config.toml
n_experts = 16
experts_per_token = 2
balance_loss = 0.00379
balance_bias = false
n_groups = 4
train_tokens = 336700000
Below are experts of layer 7 (counted from 0) of a mixture-of-experts language model. Rows are named router (the router's row for the expert), gate (a neuron's input weights, with its number), up (a neuron's input weights, with its number) and show model dimensions 256-383. Each number is 128 + 32 x the weight over its row's rms, rounded and kept within 0 to 255. Numbers have three digits each.
After each expert's rows: "gets" lists some tokens that make up at least twice as much of what it gets as of all text. This comes from a sample of Wikipedia text that the model never trained on. Tokens count by the router's weight.

# expert 4
router:134084125146122025126158099129151177132125157158125149152155102148162085096148127110111099106186085146147078108113166102145124130119153159154149125189079123100162095160177127119156079091114150126153086124089101139130104150075146103085151150121205112167075107142129166124101112119101084141169139170135107095159138098118164216109142119122162161141072100197147093127091083156092135161081
gate10:136095113153105127093117120099144113145121138173151085130119112137112145133134096124108114057094123112145162131106093170116113131110085158122115136085118157135102100112100083114092071120147115114108093148158090171118200108124122112106191150062166126157120071151122143079133158092134182164139117172119138117097106131133108113135183108134115129117148138092064091154076066089096156055125
up10:085176137122143059171129181161127176129166141102133090053127111130070155168153180128079123146097188135127128137113109124138110115162158152097099132172184118124121112172135161126113112156112114099122094129106131100138104134108113105133127131159105174133091147120145112175149093155095099118101186064203123145087100110091132128117075158143120136116104126131147167127154151136106130161139
gets: "\n", "\n\n", " (", "| ", "\" (", " K"

# expert 12
router:089167104138101022163150163147143157124136142059097135101147144118165083182075113100130127119162119176134136125099159099132112139164141132178191132188130155094168082166221161124140107129093169150098108135118135157146084121089132105108162174155120131152112122141117190125101133088138095128105129165105108177186105168081164124109221111094113138080093107089107179125125105152109190164089
gate10:163162131174117125151159127116083162148151173124105165107150151125213048174137128127161056104210110171168119151083110152088109093107096203124112120133155119086143086136180110139156163128149147120084173166101118117150103151106157111124103127109157149117166089169097111116153108113133163098106105109120130148129134095113093139143166130165152168127152129096070174171133071155066144159099
up10:104139177188157140134129083122148134142163159126111081158184095162083033109181188124086157142085086112134103153153100128130111137107105128104190115149125120159149158115138146168149125039140114087160113095166143186076144140152067129128147132109095144123119094109177147123149127138168072170168152099147161095219105162146155071197157093107161106180134114175105070119174172122147064098143
gets: " | ", " ", ", ", ".", "–", "| "

# expert 7
router:058131065110176162161179157111126106122124190078095153174141171078155089074075132114104138147152189137073118141119148113164093200187160145178170168128138129158139058140142110119150092139129107160097103163093136075147115128151162092111114115133108164086121064163156117123132177104106109147109134096095160145123091149093156087137181084149072179094127087139124133125107058130132172137116
gate10:144081121135129138146187159138126161104122204145138094169119144114159109112124176150086151073046110111155140128137191111084134140088140144128242096171147175104172132121157099190127113064191098197147118095157093135173046121142140113148148150136105169073093106131125102094148164116149145134149130118126091169122129104139068082121158089141111116170133173148122123127177099089126135109126
up10:111103153100121110141102101134124084154170073112150174075156137114149209113133133148143081142202144114126134103158110131172154090160126117139051188081117088140102078162120126099174148144123136115129148159113160140144174133116094113143117101169112119141178171135145137092115153185090101068148105129167134116134117176133141152090108119119220217114127107140148111130124111177092143164186
gets: "1", " a", " the", "'s", " The", ", a"

# expert 8
router:118130072091160104142105161099195062111148155127117174179175150053162138184143120160088154152128120117046093144106171138091164153161179139176132122169102145151145134142140109058107098162163124125149115200148152112115058153102166138101127130122125127151125083217121137128093156072135119094160154158142137152119116135092115110087160126090099128093131098045095170084094091096115145130122
gate10:146202162158114148086227074137154116168096101082108145118157096190137191129137122139169123092143066127064132136133111093113118158183201148118132181130070150133085135071116137096148168089163224154107106108158098123113171108147175169096196143119150098141231085090090086157088113167122102080098117139115094197144156157170167180107116098167101164091121081089111120114149098089155204118144
up10:153102151134125100118104130167116153116190126157195111021138142104181102134121117110109164145047174124183128141152157203128104112091056134145095105143154102121186151164217099157096142155060083132141123125173149143084130112136050146162071200134091140149121155152185124072173124160141172121108148140133130046140078126113071122109148167102155129144131153143095128135110135145117068134105
gets: " |", ".", " |  |", ")", "|", "==="

# expert 2
router:099131132064187098173163174123096097104140151097089165167162147081184132096145157081132126129160133143086134135171099082143126199166166139181169146167154154132142090168117069136131131160070126108208078201104066096105108113108132064105141120100104148154081158175144111123091163134127084084074186164148130141114119121099149104140183122116137124091148088130124149135102060085110107179103
gate10:107190109097146102226113118118099159135097163148157137183142105142172069186083149125131085111109101135129136153146128082099163167096112120129118126096130087127155141104116096131110097193146137096111160093078082137112135140126127108104085120077093173144211105146118122092117187081091167101057131084157063196139153124127110128152125088116081171157176088119164169158157086111146137095124
up10:166129070155156079135140058116133167136115121126098195124104142174109099146171147136139104096111135112142101111162130081159170169145152122130075137098196184123153160139131085147121101218151130042133110152065102133132099072145126086113151134195124104166162131113209135057156127177133171145115151124101098105129169130099119111055092143100108131164068122160107117173133099202105112119097
gets: "2", "1", "0", "3", "5", "4"